Experts of a small language model: 8049 steps.
Below are experts of layer 6 (counted from 0) of a mixture-of-experts language model. Rows are named router (the router's row for the expert) and show model dimensions 128-191. Each number is 200 + 40 x the weight over its row's rms, rounded and kept within 0 to 999.
Before each expert's rows: "gets" lists some tokens that make up at least twice as much of what it gets as of all text; "mostly gets" lists some tokens that are sent to it at least half of the time. This comes from a sample of Wikipedia text that the model never trained on. Tokens count by the router's weight.

# expert 6
gets: " and", " a", "ic", " of", "al", "ly"
mostly gets: " American", " German", "ful", " known", "ical", " large"
router,184,175,236,216,239,161,282,186,119,267,223,211,181,202,190,146,281,257,233,228,216,206,148,206,204,219,201,178,154,210,202,122,165,199,299,191,223,144,219,185,193,160,252,147,190,257,206,248,221,210,187,189,197,190,245,248,209,207,204,231,223,232,222,127

# expert 3
gets: "al", "in", "an", "n", "it", "on"
mostly gets: "min", "fin", " An", "ton", " Th", " March"
router,172,192,146,272,239,123,226,170,212,226,186,135,217,237,201,213,249,229,203,265,241,200,189,210,263,209,157,117,164,224,215,154,208,189,232,175,200,221,204,128,205,114,286,190,232,287,157,210,210,208,151,162,184,250,257,189,176,203,200,286,174,195,181,194

# expert 15
gets: "\n", " con", "re", "il", "duc", " re"
mostly gets: " con", " comp", "fin", " lo", " form", " end"
router,261,241,216,188,202,213,163,231,160,131,207,173,154,228,138,126,242,242,211,236,185,135,141,259,183,207,208,169,140,141,202,195,262,200,132,177,233,194,177,161,182,139,281,215,229,182,299,246,174,200,272,133,135,148,194,164,189,226,212,159,108,177,207,217

# expert 9
gets: " |", ".", "\n", ":", "|", "-"
mostly gets: " Ne", " Ja", " William", " Je", " ", " Robert"
router,229,239,181,209,190,209,230,188,217,208,139,211,182,209,277,198,228,224,253,191,217,134,180,177,232,224,271,158,177,170,173,159,166,218,173,175,181,222,189,167,208,161,23,191,234,188,246,246,187,160,163,191,179,271,207,157,216,229,188,193,161,237,237,249

# expert 5
gets: "s", " S", " p", "c", "z", " P"
mostly gets: " S", " Sh", " Z", " So", " p", " Se"
router,254,179,188,243,161,239,252,238,189,243,157,167,171,232,183,246,225,296,204,185,236,153,158,213,216,207,169,115,248,188,192,273,181,222,175,220,200,157,147,158,213,187,168,203,222,263,204,225,222,234,171,197,185,245,244,221,170,115,177,131,235,189,180,231

# expert 10
gets: "ed", "ing", " was", "er", "man", "ated"
mostly gets: " member", "ning", "king", "ted", " University", " made"
router,96,253,209,231,259,169,202,186,237,139,222,173,177,196,198,170,196,251,189,229,196,147,240,223,215,238,185,140,188,250,163,258,157,124,200,208,169,229,203,211,215,178,235,231,262,233,248,257,154,226,191,157,186,121,231,193,171,212,249,238,180,173,179,191

# expert 2
gets: "s", "\"", ")", "ation", "es", "ers"
mostly gets: "%", "}", "ations", ")", " season", " film"
router,178,181,187,221,226,224,190,189,173,172,239,133,241,231,191,136,216,221,155,200,194,144,153,197,203,177,119,106,202,140,205,234,229,231,191,169,188,262,155,252,187,200,197,290,255,224,146,205,180,197,186,140,192,101,200,121,192,117,205,209,197,239,177,249

# expert 8
gets: " |", "\n", " C", " his", " F", "al"
mostly gets: " 0", " second", " football", " Championship", "″", " Total"
router,210,236,191,172,186,213,209,126,149,220,229,239,175,204,206,196,178,184,165,191,247,181,138,163,265,225,152,196,239,220,238,212,191,203,225,200,193,223,170,215,254,163,259,184,226,177,155,208,286,137,130,248,220,161,173,225,270,190,197,179,232,264,152,233

# expert 0
gets: " ", " 19", " K", " T", " 18", "20"
mostly gets: " 19", " K", " 18", " (19", "–1", "–20"
router,209,255,156,221,160,119,200,145,259,242,266,225,304,155,183,198,162,167,162,222,301,229,248,223,236,200,221,205,180,192,190,215,290,199,247,179,233,182,188,241,200,214,134,216,233,240,142,178,234,161,324,193,270,147,232,217,231,107,208,198,194,172,203,238

# expert 13
gets: ".", "\n", " in", " of", " to", " for"
mostly gets: " for", " by", " be", "==", " in", " with"
router,154,237,285,118,274,223,201,200,198,170,146,215,180,203,194,180,218,193,197,201,186,209,240,149,211,203,143,193,163,265,155,242,130,224,194,191,225,139,218,213,171,166,206,130,290,213,204,226,233,178,200,247,203,190,266,203,177,258,222,169,212,184,133,264

# expert 12
gets: " ", " is", " he", " He", " st", " was"
mostly gets: " is", " st", " He", " St", " he", " are"
router,105,188,179,191,223,171,296,231,218,256,154,218,148,224,207,161,144,137,178,217,249,247,287,206,220,238,198,161,178,198,244,187,158,254,250,207,157,169,150,202,156,197,138,252,262,274,198,226,219,195,252,143,177,210,245,183,175,139,259,214,160,195,174,152

# expert 4
gets: ",", "o", "u", "a", "e", "ro"
mostly gets: " Ma", "),", " Ba", " ma", "vo", " Ca"
router,271,222,192,198,257,121,257,201,187,170,220,107,170,168,214,215,272,232,151,187,174,100,182,207,210,245,236,195,234,191,176,192,125,231,230,197,153,207,217,165,111,208,177,229,207,219,199,164,177,215,175,150,221,217,236,135,169,227,221,192,180,197,232,188